Below are experts of layer 5 (counted from 0) of a mixture-of-experts language model. Rows are named router (the router's row for the expert) and show model dimensions 256-383. Each number is 128 + 24 x the weight over its row's rms, rounded and kept within 0 to 255.
After each expert's rows: a language model's description of what the expert responds to; "gets" lists some tokens that make up at least twice as much of what it gets as of all text. This comes from a sample of Wikipedia text that the model never trained on. Tokens count by the router's weight.

# expert 4
router [143 151 131 143 143 139 138 115 192 120 161 155 158 120 107 124 127 129 147 167 122 122 130 106 116 120 133 140 147 132 125 172 125  82 125 151 126  92 111 190 139  84 153 126 124 106 165 150 112 113  95 133 172 175 116 158 153 154 128 143 119 130 154  90  89 121 126 154 140 109 125 165 131 134 143 110 120 112 116 156 133 119 135 134 121 125 133 125  90 117 168  69 148 121 163  92 108 149 100 132 170 130 168 158 155 139 148  95 166 160 101 150  90 111 176 140 139 118 148 151 106 141 141 130 106 121 116 123]
Word-internal pieces, places
gets: ",", "a", "/", "h", " there", "e"

# expert 46
router [153 106  95 112 136 142  82 125 136 145 130 114 146 142 117 134 106 111 118 147 134 166 158 133 122 170 132 118 173 113 143 150 123  67 171 139 121 109 163  98 153 144 176 126 129 115 117 120 140 150 121 111 116 106 117 114 129 166 114 112 119 168 169 107 144 120 120  96 164 140 135  83  61 134 132 121 110 129 127 117 165 103 117 164 151 125 172 136 128 173 143  85  94 134 115 110 126 128  84 117 150 154 120 163 133 149 124 157 137 153  44 133 141 121 138 175 159 150 139 142 102 186 148 147 131 106 124 171]
Space before numbers
gets: " ", " $", " October", " February", " July", " September"

# expert 31
router [146 134 110 113 106 116  97 117 128 129  93 150 150 129  87 112 126 128 135 119 110 142 128 143 136 152  80 154 124  95 148 112  92 109 128  86 150 120 144 109 120 143 134 181  98 133 115 120 110 117 126 142 158 136 127 149 143 112 114 134 112 120 162 140 163 132 139 111 123 112 137 149 127 170 142 138 152 157 117 135 119 134 119 113 130 118  60 128 113 122 165 118 137 136  92 149 114 140 116 123 141  96 157 148 124 146 129 116 153  98 100 135 129 150 135  91 125 147 166 100 133  86 116 131 146 136 101 103]
Locative prepositions
gets: " in", " on", " In", " at", "In", " to"

# expert 12
router [147 111 133  99 117 117 103 129 139 152 128 125 134 105 117 110 109 143 156 123 156 123 130 125 128  83 126 159 146 128 136 107 131 102 136 138 131 106 143 115 176  81 129 143  86 104 118 150  95 136 106 129 107 120 158 133 120 141 134 122 116  87 129 135 123 153 107 129 149  98 137 146  92 162 141 162 120 161 131 166 116 175 117 162  97 155 103 131 128 117 113 102 136 163 123 127  88 150  79 133 136 145 137  93 102 167 115 143 148 135 117 102 139 143 134 109 170 124 129 122 105 127 151 110 127 140 123 131]
Numbers and list indices
gets: "1", "2", "-", "4", "3", "6"

# expert 45
router [145 139 111  91 144  79 146 131 145 149 136 124 127 121 148 136 112 124  68 155 134 154 125 131 129 137 105 109 147 157 161 121 130 139 147 112 145 161 133 109 117 126 112  83 163 166 152 153 103 147 148  86 117 155 149 118 164 130  76 138  84  94 173 127 138 170 171 154 120 114 107 106 145 144 157 124 156 100 140 155 102 114 130 149  85 131 135 143 143 145 130 110 123 140 113 146  87 135 127 119 118  94 151 153 143 122 141 114 133 152 136 157 129 147 137 121 123 140 123 148 144  90 122 109 101 117  92  81]
Coordinating conjunctions
gets: " and", " or", ",", " also", " &", " but"

# expert 39
router [136 161 150 156 130 145 100  90 114 131 162 158 129  97 159 137 138 119 160 148 133 136 132 150 127 129 106  95 112 142 147 126 122 138  88 142 130 159 136 130 132 100 126 183  95 151 161 124 110 153 113 112 149 103 136 123 155 140 134 130 113 136 109  94 123 132 134 119 158 107 109 107 113 171 143  63 105 105 169 100 122 129 143 148 110 104 152 152 103 152 157 141 112  99 132 113 111 159 160 149 148 181 133 128 165  98 126 142 181 106 127 167 147  92 133 105 107 106 110 109 122 151 178 136 179 127 118 124]
Trailing digits, quantities
gets: "0", "5", "7", "8", "3", "6"

# expert 7
router [126 148 161 135 153 188 113  76 112 148  98 122 111 109 123 103 130 127 138 149 119 126 158 123 111 124 143 142 131 116 125  97 102 132 109  99 100 156 129 132  80 103 116 114 156 127 152 122 120 166 105 137 136  99 153 166 181 124 160 148 101 155 136  72 120 166 130  74 144 118 143 116 105 182 114 168 180 106 108 120 131 136 138 105 137 155 132 168 110 129 153 113 124 135  95 154 122 119 129 181 151 113 133 133 148 126 144 131 139 144 155 121 167 107 118 164 122 150 130 120 118 157 124 150 167 112 145 131]
Digits in years
gets: "1", "0", "2", "9", "8", "7"

# expert 42
router [167 144 132 158 157 144 102 126 128 181 136 114  87 116 135  95  98  95  62 118 126 137 117 110 116 195 105 116 102 140 122  96  79 125 139  81 118 130 121 117 101  91 118 104 131  97 151 117 135 130 131  87  95 136 126 153 150 146 135 115 157 147 137 161 152  79 129 119 133 123 122 107 164 156 159 137 143 153 158 109  54 114 153 110 113 153 122  89 108 151 100 175 125 154 134 176 158 129  83 108 107 146 157 118 138 170 113 124 103 127 139 154 149 133 116 120 128 131 127 145 139 104  77  99 183 118 126 146]
Sentence and phrase openers
gets: " to", " The", " the", "The", " and", "–"

# expert 16
router [178 101 120 104 126 142 155 110 108 126  90 114 152 142 114 124 108 131 133 166  88 141 132 143 111 127 134 104 106 131  56  33 130  91 161 100  95 154 147 139 147 155 156 109  79 129 107 114 138 114 134  85 106 131 121  82  94  97 145 143 155 102  85 177 118 127 125 191 160 120 139 163 130 108  67 100 149 108 143 146 132 152 129  98 121 111 104 154 125 158 103 122 147 150 173 125 130 137  87 166 110 118 120  82 109 115 147 116 127 101 154 155 145 169 146 144 107 127 131 156 141 143 124 175 167 134  92 112]
Infobox and header labels
gets: " =", "1", " Location", "==", " Born", "2"

# expert 3
router [152 166 159 103 124  94 188 123 114 108 137  99  99 182 155 162 171 134 166 126 123 144  99 156 147 123 137 141 132 122 149  73 105 115 130 101 169 172 124 155 166 130 115 133 104  87 114 148 156 129 150 128 132 144 153 132 133 113 103 141 121 112 108 142 101 148 140 158 141 151  91 111 140 126 109 118 136 115 103 115 100 112 111 141 130 147 135 139 141 150 120 118 147 133 140 106 150 105 135 146 141 146 124 122 121 138 128 164 141 108 152 105 145 171 129 107  89  66 124 140 143 151 190 150 106 156 112 143]
Section heading breaks
gets: "\n", "==", "===", "See", " ==", " ==="

# expert 36
router [132 129 111 148 125 106 104 113 175 151 126 132 127 120 127  94 125 109 133 151  94  93 123 142 162 112 146 127 145 141 111 161 155 120 168 134 106 100 117 116 136 124 162 139 100 121 142 126 134 100 101  69 116  88 127 106 115 170 135 127 185 188 122 131  98 112 136 179 119 140 139 143 114 126  96 134 152 118 138 116 121 126 123 131 112 137 149 155 127 112 122 108  62  90 159 128 112 131 151 145 158 147  88 117 138 125  95 135 126 145 166 105 140 114 176 137 142 129 133 147 150  93 146 143 167 111 112 111]
Opening parentheses
gets: " (", " ", "1", "(", "–", " –"

# expert 32
router [171 148 140 144 119 103 149 134  89 135 146 129 141 153 125 122 112 122 102 151 159 125 161 103 105 122 104 137 121 106 143 102  84 132 116 125 140 144 145 148 148 168 110 151  91 120 138 130 101 126 180 158 148 141 116 133 127 170 158 148 120 103 116 126 135 114 141  99 172 113 141 171  95 171 151 119 107 135 172 159 120 158 159 162 137 146 116 109 127 141 168 100  77 113 131 121 131 122 103 166 120 111 174 123  82 135 110 104  99 166 202 153 138 114 140 118 137 138 128 102 118 120 115 144 150 147 139 119]
Prepositions in sports text
gets: " from", " of", " at", " ", " between", " in"

# expert 1
router [133 118 152  92  65 116 145 171 161  77 135 139 168 143 127  90 117 129 114 141 112 104 113 127 177 132  69 126 160 137  72 135 133 103  76 114 119 107 133 137  97 127 130 111 140 167 140 102 101 139 153 141 128  85 101 145 159 126 136 130 127 110 166 140 149 139 137 152 146 130  98 151 153 154 166 136 119 114 159 118 102  88 137 160 116 104 102 149 115 111 123 132 147 120 137 137 128 165  91 156 121 154 131 107 120 131 114 112 109 133 163 136 112 147 115 135 114  96 121 115 133 117  88 105 128 118 154 156]
Copula and auxiliary verbs
gets: " was", " is", " are", " were", " be", " has"

# expert 25
router [182 121 124 125 150 146 139 130  96 124 133 151 164 161 120 146 137  96 156  90  63 163 114  91 110 108 111 123 157 121 147 127 104  78 151 156 109 112 147 120 120 127 148 162 130 142 118 190  88 151 143 168 147 100 118 142 173 126 128 131 149 151 144 177 123 173  86 136 109 139 168 132 124 171 119 176 107  98 175 177 139 104 154 124 154 127 141 122 116  87 144 148 163 132 139 120  85 156 136 119  89 140 109 137 138 127 125  88 122 157 130 105 127 123 120 131 131 129 126  86 176 112 119 122 156  83 116  70]
Release and credit words
gets: " by", "-", ":", " of", "|", " was"

# expert 15
router [127  91 142 109 118 137 130 172  88 110 145 109 119 137 131 117 173  83 142 185 112 134 147 131 116 122 136 154 114 139 144 134  92 118 126 114 102  62 135 123 171 128 169 113  91 144 118 125 133 152 139 128 141 105 133 123 150 141 146 133 111 126 127 160 135 153  89 128 112 153 172 118 122 105 160 142 109 151 110 134 154 128 105 154 155 189 140 146  95 170 107 104 127 134 147 112 163 154  98  76 139  73 102 172 133 149 104  97 114 123 106 100 116 150 120 143 146 166 150 124 124 122 107 139 123 123 124  50]
Table cell tokens
gets: " the", " a", "–", "|", ":", " he"

# expert 18
router [121  90  90 122 146 156 132 113 137 119 141 111 109 160  88 161 136 135 122  93 133  82 147 164 153 148 183 131 137 155 143 129 100 122 108 143 193 114 124 146 129 122 139 107 139  87 123  95 141 156 129 124 114 106 102 131 145 148 134 116 137 187 176 146 111  98  76 118 161 132 157 109 136 105  88 110 114 162 118 115 203 102 104 112 158 149 129 125 116 152 165 124 119 116 149 151  97 171 119  91 120 107 129 131 150  87  98 112 168 134 134  99  63 115 169 139  87  89 112 145 114  92 166 158 168 136  99 148]
Table separators and lists
gets: " |", "\n", ";", ".", "|", "|---|---|---|---|"

# expert 23
router [139 164 149 138 137 141 130 115 174 109 158 175 136 124 119 126 160 133  98 184 126 108 133 140 136  98 107 124 121 109 105 127  75 164 194 170 167 154 158 121 145 150 135 148  85 106 119  77 145 130 162 136 123  91 115 107  56 154  96 125 141 125 119 144 106 110 138 124 139 123 116 152 166 103 158  86  93 116 130 127 147 160  89 139 147 142 135 141 121  77 183 125  93  95 172 113  64 109 152 146 171 135 143 128 142 135 151 143 100 178 110 145 133 115 137 130 106 147 101  94 128 122 127  74 134 119 101 132]
Closing quotes and brackets
gets: ")", "\"", "\",", "]", ".\"", "'"

# expert 28
router [140 107  89  88 109 146 131 157 137 108 141 122 141 130 115  92 162 122 138 143 121 142 152 144 123 137 135 176 126 150 102 111 126 105  99  96 120 141 154 127 152 136 111 118 118 123 161 110 167 131 107 132 143 133 148 130 100 126 126 102 121 118 131 109  86 120 117 107 140 129 153 127 149 151 102 113 138 123 144 141 116 118  97 152 143 172 140 175 106 147 106 157 179 119 128 150 103  93 109 103 130  97  78  97  80 152 150  83 112 172 175 112 134 120 149 103 110 114 155 177 103 121 171 158 123 137 114 128]
Line breaks
gets: "\n", "|", "|---|---|---|---", " DOV"

# expert 24
router [127 143 114 175 107 167 130 118 147 133 126 156 139 128 140 137 112 102  71 140 132 132 113 124 135 117 151 153 143 150 177 169 121  84 135 132 144  99 131 175 134  85 126 118 112 152 142 133 154 110  85 153 117 124 127 107  99 176 137  69 134 120 108 114  88 120 109 154  92 119 150 162 150 127 128  58 106 115 139 148 125 132 159 173 158 122 140  95 119 115 153 118 141 130 113 138 138 131 139 181 144 125 103 124 115 109 119 176 156 136 139 118 160 134  47 113 103 128 139 116 118 155  86 165 135 155 148 110]
Table cells, units, chastity
gets: " |", "6", ";", " L", "%", "4"

# expert 27
router [134 145 160 148 113 129 152  91 146 154 102 161 132 126 106 108 136 135 104 156  89 122 153  87 127 118 198 139 122 123 108 159 129  78 121 162 119 134 132 109 155 135 124 161 133 123 104 123 122 130 138 130 129 181 101 140 131 121 108 145 138  99 130 114  88 130 127  77 130 111 146 129  85 161 121 126 142 140 127 177 135 143 117  96 155 157 109 145  97 113 146 160 175 156 116 145 170 115 128 102 125  82 160 115 176 116 162 118  74 112 128 179 107 156 112 121 103 174 135 162 120 113 165 143 112 135 106 147]
Table pipes, According
gets: " |", ";", ":", ")", "|", " According"

# expert 6
router [ 98 103 133 152  95 131 132 110 114 138 125 135 112 125 164  73 131 115 111 160 120 104 126 162 139 115 103 113 130 115 124 124 137 152 113 165 148  91 153 111  95 131 135 135 105 158 125 154 132 161 176  75 115 130 127 171 169 134 132 168 104 123 123 128 189 125 140 154 149 150 131  90 114  98 145 138 126 118 152 110 125 141 165  98 123 107 137 106 139 145  87 166 144 158 113 177  94 148 153 170 122 130 133  98 120 181 129 134 106 142 138 118 133 153  88 126 115  91 140 154 123 132 102 102 121 114 107 134]
Articles and determiners
gets: " a", " the", " an", " first", " one", " no"

# expert 37
router [132 114 109  97 129 134 111  63 117 118 108 114 108 142 140 134 140  87 156 155 142 162 128 186 155  26 142 159 101 112  98 113 117 131 115 122 150 121  84 127 117 165 125 151 117 146 161 135  76 112 148 126  91 138 133  86 150 174 132 136 124 170 128 144 116 184 167  81 116 128 112 124  67 132 138 139 120 145 153 117  91 134 101 125  80 108 125 123  88 126 111 119  93 125 141 115 151 102 159 133 145 149 134 127 190 118 106 176  98 159 101  90 105 148 149 145 157 124  98 148 105 178 130 166 147 196  93 157]
Leading digits and statistics
gets: "1", "2", " ", " United", "3", "0"

# expert 11
router [147 140 141 132 153 119 112 107 120 124 146 130 118 161  91 151 145 102 140 125 113 136 114 140  92  82  77 131 142 141 120 117 157 132 167 159 119 157 131 138 135 121 112 129 121 115 133 150 104 117 123 121 129 122 104 107  95  96 153 128 154 106 132 168 121 107 126 149 122 117 123 122 135 130 150 138 128 116 112 123 108 100 116 144  74  90 117 105 118 157 123  95 144 159 130 116 174 143 144 103 143 149 130 134 139 136 105 102 141 116 142 142 144 104 142 111 124 144 166 150 117 101 157 138 143  96 144 126]
Infobox field starters
gets: "-", ",", "\n", ":", "′", "°"

# expert 20
router [162 153 161 135 108 119 104 107 159 129 130 128 147 129 141 103 113 126  82 152 163 139 135 162 135 104 131 163 152 136 106 163 143  96 101  90 122 155  98 132  81 124 133 113  98 136 134 143  76  83 100 117 122 108 112 118 143 175 158 110 127 120 165 115 104 126 142  83 156 134 154 120 140 163 130 143 106  81 127 146  87 101 121 126 115 110 120 104 110 141 167 129 101 149 126 147 131 169 111 112  86 168  82  95 151 129 131 134 167 132 128 131 128  97 129 116 114 114 144 161 132 151 106 115 111 144 138 113]
Table cell separators
gets: " |", "1", "2", "3", ":", " +"

# expert 9
router [129 138 141 182 134 160  67 103 117 171 109 128 108 151 149  98  86 129 112 126 164  92 154 143 110 116 141 103 139 136 120 147 122 107 105 112 114 161 105 122 121 127 125 134 135 107 156 103 125 162 138 123 155 102 126 132 196 165 114  76 100 126 117 120 180 137 106 116 156 133 137 136 112 150 131 129 139 124 149 116 117 143 134 106  77 145  95 102 189 145 120 136 125 122  97 104 118 108 130 134 139 162 135 102 132  86 125 105 134 138 108 137 137 102  99 151 143 149 173 147  91 133 146 148 146 126 128 153]
Digits inside years
gets: "9", "8", "0", "7", "6", "5"

# expert 19
router [183 149 124 137  93 145 127 101 114 127 147 164 165 112 115 144 124 131  87 125 137 108 118 103 123 117 148 144 160 161 191 122 137 136 133 152  99 156 136 107 118 144 122 136 141 132 118 139 104 114 169 153 159 116  94 130 157 170 127 125  99 123 152  96  99 152  82 145 123 102  91 119 127 136 132 121 134 118 117 134  98  79 109 116 134 134 155 170 118 126 155  86 150 124 162 141 110 114 111 133 136 155 129 147 127 109 117 149 164 157  75 169 160 144 110  94 113 117  80 130 108 131 123 113 154  75  89 122]
Clause-ending punctuation
gets: ",", ")", ".", "),", ").", " that"

# expert 44
router [141  99 129 130 107 137  87 134 159 133 114 111 109 137 139  61 112 132 107 118 148  97 152  89 157 115  94 158 172  96 106  81 100 184 119 144  70 155 115  99 165 112 128 133  94 130 132 165 120 116 160 137 140 152 116 158 102  89 159  84  99 120 132 141 136 132 150 149 154  86 132 124 128 126 134 128 131 155 155  98 128 140 123 121 142 150 113 155 166 134 109 134 139 140 146 124 153 130  96 168 115 144 113 126  77 181 110 126 137 117 131 137 124 113 139 100 128 167 137 118 150 119 131  94 132  75  86 108]
Relational prepositions
gets: " of", " by", " to", " for", " with", " on"

# expert 2
router [141 105 127 132 109 161 131 105 149 105 131 137 108  77 115 114 106 159 114 152 149 141 190 163 129 179 139 135 128 158 120 131 135 146 135 117 140 176 120 148 160 109 127 108 127 164 123 148 127 126 126 144 194  93 156 157 128  93 170 137 151 173 131 113  74 104  94 110 135 118 110 115 121 128 135 114 181 108 131 108 144 157 100 137 127 145 130 128 111 109 100 103 110 117 128 137 130 136 109  94 151 127 128 159 140 138 100 106 118 117 140 161 136 182 112 132  73 156  90 148 123 110 119 106 133  94 131 140]
Sentence-ending punctuation
gets: ".", ",", "\n", ").", "\".", ".\""

# expert 38
router [101 121  96 114 136  71 131 141 153 162 142 141 130 126 141 168 153 108 130 122 146  67  81 152 125 106 137 159 165 166  95  98 122  84 156  70 117 120 107 161 157 138 143  81  86 106 128 151 114 149 121 180 149 112 127 118 122 135 137 103 102 149 171 160 142 193 150 190 128 137 148 110 116 113 162  83 109 148 136 147 168 114 109 125 157  91 129 133 118 128 149 180 148 113 133 109 110 188 100 115  99 139 136 121 141 136 121 105 153 160 129 135 120 103 145 117 133  62 135 139 163 109 181 146 123 163 128  92]
Table headers and roles
gets: " |", " as", ";", " was", "'", ":"

# expert 47
router [130 128  74  94 122  99  93 127 134 120  93 109  98 159 112 123 129 127 102 151 156 147 145 119 114 161 102 120 117 102 160 140 117 140 108 107 102 123  97  92 148 121 129 120  99 190 127 116 123 121 139 125  96 117 108 141 118 153 108 131 138 119 169 111 136 132  85 142 123 115 167  96 156 150 146 111 149 113 163  80 163 102 138 110 174 148 159 129 134 135 124 124 145 134 138 180 123 125 111 190 136 138 159 173 124 137 119 158 160 112 122 162  92 171 121 135 150 101 119 116 105 101 124 138 135 138 133 116]
Of and linking prepositions
gets: " of", " to", " for", " with", " in", " on"

# expert 40
router [112 160 143 158  96 117 131 141 138 146 145 114 135 178 145 144 145 125 151 142 133  72  84 162 126 122  99 155 127 135 134 104 119 119 147 128 162 153 160  92 140 176  83 133 119 149 103 183  97 169 120 112 121 124 124 101 154 125 123 108 120 118 131 174 113 144 111 175 112 128  74 146 118 143 124 144 147 116 117 125 124 108 102 141 122 172 127 127 126 140 143 168 121  93 123 137 141 128 137 134 128 151 113 142  99 153 143 167 170 129 149 120 135 135 169  86 119 133 143 136 139 106 161 156  77 140 115 167]
Section headings and commas
gets: ",", "==", "\n", " ==", "===", "."

# expert 14
router [127 154 152 126 147 144 165 152 100 140 135 147 113 149 169 107 171  89 144 166 149 175 111 160 112 133 136 173 140 123  92 127 135 138 133 130 119  87 114 145 134 151 120 103 110 102 127 120 163 132 106  91 130 127 138 173 131 135 109 153 113  97 139 120 113 140  85 122 142 123 101 109 117 154 121 127 138 164 154 168 138 152 153 152 116 102 107 130 140 157 120 125 164 120 153  65 132 136  91 128 132 110 127 162 158  93 125 139 128 124 131 155 114 121 117 146 159 122 131  90 138 110 151 130 124 130  89  95]
Possessives and apostrophes
gets: "s", "'", " their", " his", " its", "t"